Weights of a small mixture-of-experts language model, trained from scratch on English Wikipedia: 64.1M parameters.
Below are experts of layer 2 (counted from 0) of a mixture-of-experts language model. Rows are named router (the router's row for the expert), up (a neuron's input weights, with its number) and show model dimensions 0-191. Each number is 200 + 40 x the weight over its row's rms, rounded and kept within 0 to 999.
After each expert's rows: a language model's description of what the expert responds to; "mostly gets" lists some tokens that are sent to it at least half of the time. This comes from a sample of Wikipedia text that the model never trained on.

# expert 18
router,147,274,161,273,235,248,244,192,146,257,215,221,127,251,187,219,128,182,236,154,172,165,211,241,148,148,175,160,255,186,239,247,238,212,157,189,265,124,203,166,206,130,278,232,263,188,126,212,182,209,172,150,237,214,155,233,161,233,149,211,173,264,166,172,215,136,259,161,235,224,148,176,133,195,180,248,222,278,171,175,187,221,218,256,181,262,138,137,243,243,171,134,248,174,150,251,250,200,169,192,177,221,182,272,215,167,232,224,152,165,206,189,190,179,136,182,213,171,180,251,253,214,163,243,215,211,149,156,247,250,166,204,198,190,238,156,183,250,168,278,180,217,130,171,215,157,197,174,217,252,145,209,220,185,263,212,206,190,217,182,181,211,270,155,173,208,237,132,266,202,207,179,140,178,250,202,235,262,162,173,248,187,205,164,180,134,157,237,230,199,204,240
up0,275,219,143,123,168,205,172,105,231,187,172,196,217,204,147,183,209,275,243,206,211,225,227,241,240,175,188,191,201,238,246,141,193,239,240,204,174,267,210,181,153,259,212,230,192,248,192,119,213,259,164,217,239,274,254,188,244,224,242,237,242,115,228,230,162,160,191,171,206,122,233,143,214,288,200,210,219,256,231,178,207,174,133,197,130,168,189,230,254,250,189,204,150,181,152,209,206,265,226,128,121,219,186,219,232,225,150,220,188,226,183,208,248,241,175,133,160,215,214,282,269,273,199,229,171,201,170,181,196,174,223,175,215,167,225,224,210,210,162,242,182,209,205,183,141,169,228,227,167,127,231,182,240,183,221,191,193,156,131,256,224,273,154,183,138,178,197,234,241,216,139,164,165,212,253,225,209,220,138,217,254,192,239,205,183,166,235,199,247,255,334,190
up1,207,224,242,110,242,204,206,168,273,190,214,190,154,206,250,242,161,175,183,125,165,247,280,210,217,175,253,188,241,193,206,275,243,176,201,258,196,255,163,216,271,307,234,100,194,127,181,193,182,176,219,162,170,186,190,178,226,257,219,194,218,226,201,205,185,180,151,233,135,169,219,208,178,194,178,170,194,161,208,208,120,246,229,125,169,171,174,122,197,229,238,223,190,239,207,134,177,246,222,211,276,182,171,198,277,152,225,163,192,130,148,172,255,171,175,161,201,193,197,174,218,209,159,222,203,119,207,219,142,226,163,211,232,159,242,193,230,215,212,221,157,220,264,209,138,140,241,147,112,190,210,179,174,221,165,267,182,246,234,193,238,221,269,201,244,142,190,138,297,234,230,178,248,251,241,178,165,163,195,171,188,157,126,233,140,247,200,178,177,151,145,197
up2,255,155,185,179,287,235,266,233,231,197,186,210,183,296,208,254,207,203,188,165,201,186,227,252,300,156,234,249,199,257,167,183,173,159,248,229,151,129,191,171,295,164,213,165,220,212,227,259,138,196,180,123,149,189,188,191,193,196,176,232,213,150,206,161,200,239,141,181,196,176,79,277,114,227,185,194,196,212,100,208,212,143,185,212,240,179,119,227,140,216,226,258,245,229,150,233,210,240,214,162,198,209,253,231,160,211,174,233,166,223,239,208,245,185,168,202,262,181,220,195,168,171,210,184,158,212,156,216,242,200,219,267,233,216,174,278,198,257,172,156,258,170,239,231,203,234,153,204,256,202,242,191,275,179,208,164,189,281,198,179,187,261,118,209,242,198,183,190,175,178,250,179,261,208,235,257,254,110,190,201,205,200,211,227,163,238,167,196,122,180,184,208
What it handles: Table and statistic glue
mostly gets: " North", " Central", " West", " Top", " •", "STARRS"

# expert 23
router,238,223,182,195,232,268,174,196,237,241,271,225,193,197,187,179,123,194,217,197,160,222,222,166,211,206,263,177,226,195,237,189,200,179,197,215,257,147,209,255,156,181,174,239,260,214,176,233,201,167,181,171,271,216,190,250,267,239,211,282,233,257,181,240,216,185,223,202,158,134,157,157,98,184,195,278,208,254,206,179,121,208,201,226,216,187,248,192,283,226,234,165,176,163,273,221,215,199,142,184,219,153,122,244,126,167,178,174,223,206,208,244,274,183,159,234,222,198,183,252,247,136,217,159,186,245,197,210,147,311,198,170,160,192,220,147,231,162,202,148,184,145,137,196,191,104,215,176,206,201,244,185,213,173,265,190,146,205,209,125,179,158,260,186,241,178,198,153,170,200,226,251,164,217,240,118,274,235,231,224,219,174,283,182,194,247,174,247,277,268,159,214
up0,198,194,165,207,211,181,206,180,164,215,168,152,219,161,185,234,243,214,206,147,193,144,246,238,123,98,157,277,194,172,222,202,198,220,182,216,232,189,331,237,174,195,225,184,208,221,245,145,231,162,131,170,140,232,213,202,238,153,234,233,144,185,174,165,196,188,186,231,209,195,246,205,247,171,180,140,274,192,161,202,183,64,245,277,124,179,226,199,159,181,232,152,206,197,205,250,129,220,160,268,232,266,156,194,184,201,175,116,234,185,189,194,195,214,164,227,255,285,178,200,126,121,221,177,246,160,238,147,110,208,189,202,192,271,172,196,158,262,247,136,193,197,262,246,215,141,225,188,194,206,239,222,164,260,163,255,189,188,218,166,261,147,240,220,204,175,167,211,183,187,221,245,184,195,145,181,179,283,241,197,168,168,184,147,139,207,177,211,226,222,187,190
up1,164,234,134,188,239,221,182,254,251,125,229,206,162,209,184,151,150,167,180,251,224,266,196,141,234,211,165,246,246,159,229,234,249,202,186,206,236,155,165,123,237,171,174,200,274,127,190,243,256,150,216,233,241,220,140,155,219,243,154,210,106,166,223,207,214,199,153,216,145,177,192,210,202,204,209,185,243,224,192,214,153,145,196,237,198,181,226,262,168,274,217,255,209,182,108,203,149,174,198,223,181,163,152,186,110,226,159,145,262,192,258,224,214,157,198,194,227,241,268,174,221,250,226,225,186,161,272,155,226,217,188,141,131,235,237,230,151,152,228,178,204,301,217,235,231,129,215,166,158,207,199,190,194,176,155,199,186,228,158,175,190,236,284,232,234,136,152,260,166,127,194,185,238,264,146,204,254,270,241,157,225,143,154,188,184,216,239,251,178,167,227,195
up2,209,192,136,210,187,215,234,185,207,190,103,186,235,254,233,204,181,219,256,180,245,196,168,187,227,218,241,154,205,200,266,258,188,256,239,216,146,221,142,226,171,201,253,207,216,232,147,195,177,126,265,235,189,195,196,197,191,200,180,191,150,189,216,146,221,241,192,253,171,214,231,251,218,230,237,159,200,278,176,258,185,166,158,236,156,211,147,187,175,205,174,238,236,159,172,268,238,232,184,211,166,160,211,197,180,171,181,191,205,314,206,172,240,246,160,301,250,211,169,245,205,161,184,213,264,225,180,210,286,222,321,179,225,161,174,217,225,160,195,130,224,250,189,182,242,226,196,157,241,125,283,195,248,217,211,240,125,257,134,214,171,133,133,269,274,233,255,169,149,209,241,208,252,183,185,188,174,134,270,223,165,156,222,194,205,173,231,219,216,103,225,165
What it handles: Personal name pieces
mostly gets: "ett", " Smith", "z", "itt", "kin", "ić"

# expert 8
router,214,229,139,191,196,230,133,164,197,217,175,255,205,228,214,180,174,199,185,183,184,171,194,136,195,178,193,198,257,187,293,215,254,196,194,233,246,231,161,187,181,131,230,204,263,134,186,216,227,212,172,250,189,271,230,261,207,168,204,216,219,275,164,154,179,166,238,184,184,197,117,154,255,179,232,245,264,202,128,192,125,215,122,143,183,245,139,157,148,231,231,174,213,148,175,200,234,256,131,193,160,195,255,216,145,246,232,180,175,201,197,125,203,223,234,233,242,273,168,214,185,285,222,225,187,135,145,206,247,177,222,151,156,200,258,192,240,192,225,177,224,199,209,214,161,129,229,181,104,224,166,253,197,203,184,207,206,213,137,115,241,133,229,268,172,186,273,192,206,212,175,141,201,216,200,138,248,263,190,224,264,195,249,190,187,270,197,286,249,203,128,178
up2,253,255,189,227,211,170,223,282,251,258,210,199,230,204,197,147,181,181,259,158,245,170,237,163,128,229,276,258,255,165,130,248,260,179,184,256,230,217,108,160,147,149,207,168,180,160,226,242,203,211,180,248,171,331,137,193,203,195,189,213,230,186,194,230,193,176,208,215,219,142,178,153,219,142,164,138,213,209,230,256,191,219,185,258,202,201,273,206,251,158,147,257,159,163,172,175,232,108,212,215,153,215,238,238,176,237,138,210,234,161,115,190,218,213,176,158,216,246,209,175,208,219,260,242,161,173,221,181,192,213,175,135,252,174,150,151,151,211,155,190,228,196,163,201,216,185,280,267,124,210,152,175,251,203,198,256,186,203,252,206,169,192,215,262,192,208,244,206,236,179,224,215,218,124,198,245,121,178,113,208,187,244,276,249,200,225,150,208,191,205,197,163
up3,172,160,263,174,238,217,197,199,141,211,178,112,132,205,137,225,146,189,222,169,242,212,203,218,130,266,197,181,262,184,194,235,153,214,214,113,224,198,261,187,163,202,225,173,176,197,191,164,266,155,233,278,213,198,216,208,228,188,175,255,125,189,195,189,220,164,199,169,235,266,217,157,242,154,186,249,221,141,223,194,164,222,137,169,112,207,239,112,197,207,263,255,249,190,181,204,218,115,160,196,216,160,237,212,216,241,251,211,123,166,244,211,225,166,215,278,165,242,176,237,244,150,169,195,225,176,214,169,126,241,236,126,163,118,278,208,156,143,178,236,224,185,252,217,218,224,206,251,182,182,256,203,202,225,283,160,195,244,224,263,183,237,168,182,110,125,237,206,246,263,247,212,207,200,201,219,242,195,215,275,219,229,245,208,208,231,156,200,124,228,176,192
up4,269,150,214,220,219,141,169,183,231,148,168,170,209,172,215,236,190,186,244,215,192,193,223,177,213,209,222,227,177,182,163,173,163,215,216,179,194,236,269,240,218,230,231,202,281,84,249,159,134,228,217,171,198,272,163,128,166,113,177,147,170,242,260,165,199,258,199,130,213,159,201,189,204,203,210,199,274,190,192,219,180,223,204,102,233,216,151,164,227,245,136,216,183,202,144,201,136,222,170,187,249,253,265,197,213,237,130,188,217,185,293,250,139,136,227,237,191,197,159,241,163,175,232,180,206,154,141,211,190,211,211,179,268,199,240,193,163,159,220,276,157,228,139,202,113,193,271,206,191,213,268,202,173,195,182,248,172,193,183,175,201,249,181,191,271,143,227,146,148,182,181,185,179,205,134,189,214,250,200,260,296,183,270,233,197,205,246,245,280,252,210,249
What it handles: Pronouns, auxiliaries, adverbs
mostly gets: " it", " been", " they", " he", " she", " being"

# expert 28
router,148,213,209,171,209,222,228,191,152,146,216,208,247,146,194,242,139,210,183,156,221,231,257,155,137,170,154,222,176,195,190,222,234,219,247,199,216,164,183,123,142,221,192,160,215,259,233,190,133,191,205,240,264,130,178,251,160,262,152,151,135,212,170,130,303,214,232,279,193,152,210,230,112,167,168,219,183,167,185,241,205,309,183,221,180,246,174,169,260,177,139,162,168,300,186,169,232,159,220,200,157,145,148,207,258,156,254,250,248,171,198,203,162,167,132,155,157,273,239,172,221,259,186,221,236,217,188,205,256,264,163,222,216,227,229,94,167,181,255,248,192,160,211,174,219,220,142,162,134,196,120,158,215,152,144,178,201,174,266,216,173,230,182,192,184,203,193,245,211,160,156,218,189,195,238,193,197,220,193,169,183,231,138,242,185,206,201,219,228,165,249,177
up0,223,258,236,116,229,161,171,154,199,112,232,213,239,219,212,247,222,206,215,201,152,240,183,272,269,183,223,204,158,182,158,185,219,191,231,201,186,234,214,146,193,211,152,143,203,189,169,162,155,193,258,240,226,259,224,191,244,144,188,218,230,205,156,257,232,163,240,204,278,207,285,164,231,277,191,208,226,135,151,215,251,264,275,202,237,207,171,180,180,239,221,245,189,171,181,303,218,198,141,131,169,259,142,283,295,172,201,165,244,211,194,161,194,142,247,195,161,203,142,163,148,148,168,181,244,213,233,235,218,217,191,220,222,242,143,210,117,212,182,228,195,135,151,199,168,243,250,208,106,159,244,228,187,167,163,203,227,135,215,218,165,133,220,199,200,169,103,166,157,248,229,186,174,261,203,215,209,193,222,200,185,159,244,207,160,205,248,204,134,176,163,252
up1,192,148,211,224,203,236,213,195,218,177,197,142,170,233,217,172,228,180,262,216,168,274,175,174,220,171,240,198,229,211,238,183,190,213,237,212,203,282,203,237,136,171,244,168,171,132,222,210,145,133,205,195,223,143,169,148,215,278,185,185,151,216,245,170,197,96,160,179,232,250,153,183,222,92,283,154,180,216,185,263,186,254,147,163,225,154,199,243,199,199,200,198,212,170,234,205,246,164,201,191,230,192,123,140,161,192,203,214,179,174,173,161,122,191,215,203,125,181,233,166,229,165,208,156,139,176,177,193,161,196,176,208,248,168,217,83,185,260,261,195,238,128,217,192,127,175,228,245,250,189,192,165,135,157,174,169,189,185,117,177,232,132,229,124,204,151,199,254,208,189,185,230,176,214,182,204,173,261,127,244,173,169,179,228,226,149,155,168,286,310,204,169
up2,254,133,166,191,200,189,217,188,173,119,208,195,181,221,151,251,189,218,140,230,192,236,207,196,244,159,250,216,151,195,166,226,267,243,197,187,177,222,213,232,212,189,186,201,232,207,238,231,202,245,274,247,241,134,197,163,217,215,239,244,183,172,171,218,147,175,122,224,208,206,236,262,289,223,121,164,261,173,218,203,244,214,167,278,167,234,271,204,123,225,134,169,197,201,221,212,177,223,188,241,216,225,233,107,229,151,141,219,174,118,145,153,187,233,146,223,261,209,168,127,249,209,240,230,257,178,199,127,186,215,274,211,216,131,189,153,170,193,272,222,213,173,203,280,173,275,199,92,217,240,157,153,185,178,238,229,188,131,213,266,211,173,219,205,165,162,208,154,225,174,140,153,257,182,214,157,231,195,178,200,164,195,149,142,210,222,214,293,204,141,180,188
What it handles: Line breaks and brackets
mostly gets: " (", " \"", " $", " [", "^{", " †"

# expert 26
router,149,269,169,224,259,250,205,218,240,241,218,245,192,203,149,152,178,235,152,179,242,115,196,278,177,176,195,169,166,204,207,239,243,253,205,149,285,204,208,239,206,222,265,238,260,173,111,206,237,165,161,214,298,221,252,176,141,206,141,220,163,256,158,139,195,233,206,225,189,180,151,223,138,230,196,260,215,249,223,164,190,141,216,143,227,242,160,170,232,199,199,178,200,157,195,275,213,180,124,187,180,234,253,234,204,227,231,264,199,161,172,173,234,244,178,180,149,209,173,242,142,225,233,210,169,254,213,248,260,243,211,193,184,168,171,195,164,203,272,188,153,216,193,184,260,219,144,203,209,184,241,229,139,270,236,126,239,215,219,269,253,213,237,122,234,189,191,225,249,149,141,227,123,211,261,181,211,130,156,179,211,145,173,109,156,227,168,209,174,187,165,193
up2,218,238,213,232,175,204,116,195,225,250,243,173,202,187,178,176,168,276,219,230,159,252,223,205,220,220,184,239,254,178,163,229,208,205,231,203,183,141,184,163,158,256,144,281,115,166,151,195,200,186,186,226,259,115,206,195,162,245,201,176,200,202,257,172,209,195,140,150,204,166,183,240,223,231,221,220,196,152,238,161,165,101,223,215,206,189,247,278,162,217,214,222,173,202,136,153,198,97,185,163,267,228,267,202,212,216,270,254,149,148,150,162,219,237,208,197,195,259,229,139,241,182,175,125,222,212,208,134,120,203,201,81,182,195,144,191,170,256,220,204,244,106,260,190,181,246,229,225,161,200,148,230,208,206,219,268,284,165,176,249,225,160,210,276,200,164,284,217,209,252,218,230,162,167,160,181,180,171,163,225,170,219,169,204,241,196,166,252,191,160,186,182
up3,216,166,259,168,217,206,200,186,207,205,227,209,295,225,162,197,188,145,175,145,204,121,255,215,177,201,179,274,131,235,166,294,163,202,207,226,240,191,154,229,241,192,208,168,147,220,212,240,194,272,174,161,206,220,208,189,230,215,274,217,319,167,252,191,187,156,209,258,187,173,225,165,193,218,172,278,142,134,268,226,199,230,198,173,162,110,284,157,237,250,207,272,203,234,156,252,179,166,251,164,235,262,254,172,208,172,248,166,166,201,245,250,209,176,151,169,182,164,270,167,160,232,121,147,163,142,216,215,205,154,160,162,239,258,236,213,191,201,199,167,134,267,173,138,255,222,153,175,202,226,209,199,196,255,165,245,222,228,172,240,189,186,196,216,211,190,216,181,213,161,223,221,160,140,258,261,274,245,190,156,226,202,174,158,161,206,166,137,151,207,163,143
up4,203,148,195,253,220,229,223,164,213,171,216,225,230,175,209,228,232,197,222,96,264,265,172,192,230,185,200,196,189,255,141,214,179,171,162,153,214,216,132,221,255,223,253,242,201,169,270,126,190,280,242,143,213,180,157,163,187,147,249,181,229,238,202,204,222,179,203,210,241,297,252,132,201,178,228,211,172,146,154,145,242,182,218,39,158,199,229,159,146,142,168,181,155,232,176,207,159,217,225,187,188,215,188,201,218,213,235,153,248,217,210,168,160,216,122,189,221,196,265,200,192,210,202,158,182,208,216,180,236,202,219,143,180,167,162,240,151,185,264,271,268,198,233,175,214,217,239,216,194,208,172,174,171,219,201,202,159,146,219,254,145,135,271,127,222,242,150,224,176,169,120,289,165,263,188,232,229,172,172,174,219,230,221,186,175,200,258,200,251,281,151,273
What it handles: Line breaks in lists
mostly gets: " non", "\n", "\n\n", "\n ", " semi", " COVID"

# expert 9
router,186,197,202,120,244,180,200,144,168,121,214,155,191,191,151,238,182,274,210,180,110,187,153,82,156,149,239,257,261,173,251,178,230,236,184,152,176,223,147,242,129,199,222,144,215,219,180,151,157,193,208,175,138,183,242,241,165,224,153,230,225,196,177,213,149,190,178,217,184,235,220,218,229,207,268,199,248,204,195,219,220,157,235,183,175,144,196,221,231,212,210,204,185,262,207,201,157,184,193,166,154,281,251,167,268,137,183,237,128,189,188,226,264,232,177,272,246,113,155,193,208,243,174,244,142,145,211,199,186,211,200,147,184,201,227,181,237,231,199,295,180,274,276,171,173,181,243,244,150,233,262,122,216,207,125,155,165,139,167,211,219,189,171,192,177,212,231,236,159,213,147,198,222,159,236,158,200,145,195,146,205,237,164,250,255,167,228,176,108,232,232,196
up0,187,237,178,117,246,188,195,132,255,215,195,236,137,246,200,200,164,163,214,223,224,192,182,129,202,150,187,201,189,191,202,200,125,164,198,258,183,195,182,195,223,187,255,214,205,213,268,193,240,192,167,244,169,262,192,200,138,209,264,217,239,209,152,220,191,243,195,164,94,216,161,163,258,149,221,206,219,195,175,177,178,145,142,72,218,213,150,241,179,221,178,230,182,124,211,206,241,233,203,221,232,224,193,94,159,191,281,233,221,186,204,161,175,123,169,190,204,174,273,227,261,233,262,280,162,208,188,238,173,198,114,155,155,178,207,195,256,175,144,220,184,209,141,214,171,263,176,215,179,186,148,222,180,212,167,206,201,216,167,234,171,172,314,248,131,188,171,153,112,140,152,123,192,155,151,209,173,112,226,199,206,197,223,193,226,203,172,228,183,168,202,132
up1,205,210,191,225,153,175,163,214,246,178,230,177,246,166,188,101,179,183,166,179,170,185,212,252,145,229,169,192,242,182,137,219,144,192,191,103,210,245,229,262,162,179,201,137,148,260,221,211,141,173,232,200,247,231,125,221,236,150,194,215,233,263,120,236,130,151,245,241,171,170,180,113,191,185,168,174,233,262,209,236,244,278,201,198,216,200,277,221,278,108,192,193,242,156,169,185,206,246,221,160,217,223,154,210,235,232,226,245,236,203,173,237,158,183,213,153,235,176,242,285,200,177,130,189,260,149,212,189,191,234,173,188,189,189,163,162,187,232,158,209,195,212,161,239,212,221,117,222,179,218,231,176,219,54,283,230,167,188,222,189,184,109,220,247,245,225,253,185,204,148,175,186,185,212,219,191,190,206,234,139,257,223,236,155,226,210,254,237,271,162,212,178
up2,214,215,174,206,239,162,164,182,260,190,234,249,239,194,222,209,213,235,168,199,231,176,180,142,193,234,228,209,229,231,162,227,146,284,193,220,200,210,220,165,155,192,178,176,210,272,187,199,314,215,182,251,203,330,177,224,175,246,166,235,225,247,132,176,258,163,194,206,183,239,234,236,281,248,180,240,199,187,182,122,197,136,204,141,208,182,194,128,205,198,228,203,208,141,163,211,155,195,259,214,254,209,220,208,218,162,147,226,211,183,165,238,203,198,240,216,205,195,260,273,187,243,168,168,219,260,178,234,179,204,158,164,181,260,103,259,223,238,179,276,191,192,208,216,194,130,221,303,182,184,195,270,146,148,226,196,175,275,242,147,152,198,237,201,224,246,159,241,182,253,186,281,213,115,178,188,142,232,146,210,219,172,219,165,199,177,192,143,206,78,241,158
What it handles: Prepositions after nouns/verbs
mostly gets: " for", " from", " with", " of", " after", " into"

# expert 7
router,193,249,145,249,140,254,255,176,213,217,212,250,188,163,234,89,157,243,260,194,156,156,229,177,227,191,158,120,210,148,224,218,238,273,264,163,263,238,232,231,231,174,124,167,266,200,199,182,202,194,186,138,236,233,236,233,221,243,201,223,191,242,184,156,169,114,250,145,169,198,165,242,168,158,105,229,209,263,214,208,215,170,221,247,151,223,160,170,239,219,197,182,183,181,155,179,190,194,253,188,227,268,185,278,249,213,205,222,229,154,183,190,211,171,162,162,119,204,239,265,218,254,262,168,188,165,191,143,248,219,135,147,195,228,206,142,241,180,222,223,222,201,149,149,180,246,214,199,285,207,194,218,207,206,259,219,180,177,244,189,214,211,224,224,206,287,224,170,262,207,148,160,156,164,267,152,134,191,195,243,198,171,162,213,142,138,138,215,269,258,224,195
up0,187,243,213,219,289,206,183,221,168,245,165,209,168,212,321,134,243,188,254,277,278,189,209,234,267,292,233,207,166,184,175,189,191,212,308,185,194,235,199,154,239,235,154,134,138,198,191,177,181,213,205,251,193,184,169,156,283,158,216,243,258,207,272,147,187,221,163,217,157,124,215,223,183,155,153,181,167,215,241,263,127,211,218,189,203,155,215,172,163,186,253,299,224,214,206,188,216,241,221,244,179,252,138,188,199,179,233,236,203,224,182,192,221,252,156,175,215,215,133,284,245,230,202,95,162,199,214,160,225,238,210,170,226,121,222,249,172,197,181,190,195,186,174,251,158,267,238,177,197,206,185,150,168,239,163,224,183,132,158,253,177,222,148,239,162,183,193,244,142,230,200,221,169,231,249,199,233,122,173,266,192,243,213,161,226,239,170,223,166,194,193,234
up1,192,229,149,193,179,243,141,245,198,126,254,213,169,278,246,251,209,193,204,213,190,205,139,189,199,255,175,179,205,203,158,138,253,239,130,209,118,123,291,160,201,230,207,151,179,197,208,187,185,186,248,126,271,169,164,173,255,176,247,255,284,266,225,172,155,222,171,266,280,195,134,139,200,210,178,198,178,269,208,185,266,217,179,225,162,160,222,284,163,227,240,213,156,212,219,181,310,248,185,205,232,157,280,209,194,185,194,117,206,198,221,188,107,237,188,171,235,195,191,158,130,231,215,236,166,201,226,186,182,133,222,226,156,190,187,203,189,204,207,246,189,177,186,200,180,168,206,228,190,209,179,200,155,144,198,200,195,156,149,151,226,224,262,224,188,155,248,161,149,282,175,276,247,178,168,208,162,128,193,270,155,159,144,240,219,164,196,168,199,208,201,173
up2,143,98,136,168,212,227,211,168,271,193,207,234,224,203,174,224,226,208,233,244,226,248,154,239,147,275,236,219,125,123,198,223,176,208,219,205,172,161,173,183,218,196,160,170,217,137,206,232,175,136,274,155,188,171,289,212,226,141,235,270,229,181,199,258,173,261,170,193,197,188,181,179,169,163,140,136,276,271,221,200,213,185,208,199,164,309,239,169,191,226,249,210,192,253,181,222,205,145,233,243,199,232,230,167,237,216,158,236,150,213,145,223,256,244,187,169,180,224,252,214,210,236,222,223,230,290,181,233,210,225,192,171,261,253,191,194,225,243,164,215,250,203,285,192,198,249,181,187,133,226,143,134,202,219,201,178,154,267,219,150,227,176,151,245,203,162,155,241,157,114,199,173,271,206,202,111,227,229,212,294,223,157,234,189,239,230,205,163,202,262,206,188
What it handles: Mid-word fragments
mostly gets: " not", "br", "gr", " ret", "isc", "qu"

# expert 16
router,163,173,244,165,199,210,258,189,209,190,187,190,152,213,201,141,248,162,206,230,181,154,280,215,207,207,239,249,135,264,248,214,221,173,215,190,202,235,226,217,257,231,244,155,233,188,236,238,192,235,277,201,144,243,187,176,175,218,286,118,218,270,265,164,130,144,263,223,236,189,199,250,210,198,158,180,229,220,145,258,253,216,244,139,201,144,160,197,235,255,137,191,180,210,161,262,147,171,155,176,151,165,212,99,259,265,261,187,165,160,164,179,169,199,206,162,182,203,192,244,252,264,208,174,220,163,129,174,239,136,231,183,209,258,263,237,129,206,215,211,147,263,235,257,165,189,163,133,200,177,195,218,251,229,176,160,159,269,168,173,217,232,181,155,244,178,212,152,162,223,203,189,197,133,242,268,233,161,193,161,212,245,228,165,210,117,221,222,173,176,254,147
up2,122,182,181,263,159,269,224,198,188,223,199,233,238,259,216,160,189,239,231,213,235,145,234,144,160,163,209,189,251,170,185,170,170,182,267,273,293,161,271,167,192,215,184,200,203,261,206,270,291,191,214,230,206,201,294,200,246,182,277,187,183,182,224,205,175,190,202,181,218,151,141,193,207,204,188,266,235,188,192,199,191,197,272,193,125,192,113,159,166,201,180,240,222,220,227,188,115,167,212,215,202,225,250,122,193,178,189,226,193,234,173,211,236,193,197,258,219,226,166,257,230,204,220,199,207,179,206,162,206,165,255,180,205,138,222,250,198,232,169,136,270,200,156,212,163,192,236,246,78,205,154,191,209,214,274,206,202,263,169,193,196,258,184,193,195,84,225,277,172,255,190,190,209,191,181,151,112,196,228,165,177,182,184,137,241,218,145,253,271,258,269,216
up3,239,184,192,185,228,211,177,293,173,284,198,120,237,182,170,178,223,202,202,285,221,265,150,173,261,172,258,174,153,207,163,225,148,210,174,173,198,175,242,148,212,200,138,103,271,241,196,268,243,174,197,187,228,258,256,178,180,229,227,236,228,193,240,172,260,230,182,201,185,180,201,231,184,191,235,196,239,179,142,239,214,267,277,216,259,220,219,245,197,276,221,207,108,151,231,236,152,236,223,203,141,171,184,215,230,224,164,135,232,178,217,201,232,231,247,181,265,235,216,237,152,120,224,236,192,153,194,213,205,170,254,187,193,207,220,182,209,218,214,249,222,186,170,217,204,279,142,273,109,212,209,152,217,234,176,106,147,278,177,93,182,161,237,239,177,195,196,208,193,160,188,181,121,129,189,182,199,192,111,217,192,168,161,160,151,149,192,183,209,190,186,192
up4,192,247,149,261,173,172,200,178,162,158,170,194,175,236,153,270,188,217,264,239,235,189,155,213,177,265,188,214,258,157,187,226,136,163,165,201,158,182,192,254,180,131,216,204,129,174,183,173,257,210,190,213,230,272,202,273,183,218,191,150,153,195,191,201,211,218,280,230,207,311,254,213,252,227,161,141,263,219,158,205,158,145,142,247,230,272,119,142,211,158,250,279,281,204,184,212,155,178,209,182,179,239,211,228,224,225,225,183,196,147,254,188,223,220,205,185,230,239,218,255,216,204,147,225,217,250,251,169,212,194,222,220,268,224,257,123,167,176,236,170,197,256,200,163,282,224,219,223,207,205,191,127,205,175,237,241,156,184,105,250,232,242,195,237,150,123,203,210,206,254,267,255,213,189,196,131,146,192,204,189,191,244,253,249,175,169,135,182,239,153,249,193
What it handles: Main verbs after subjects
mostly gets: " had", " was", " has", " made", " used", " won"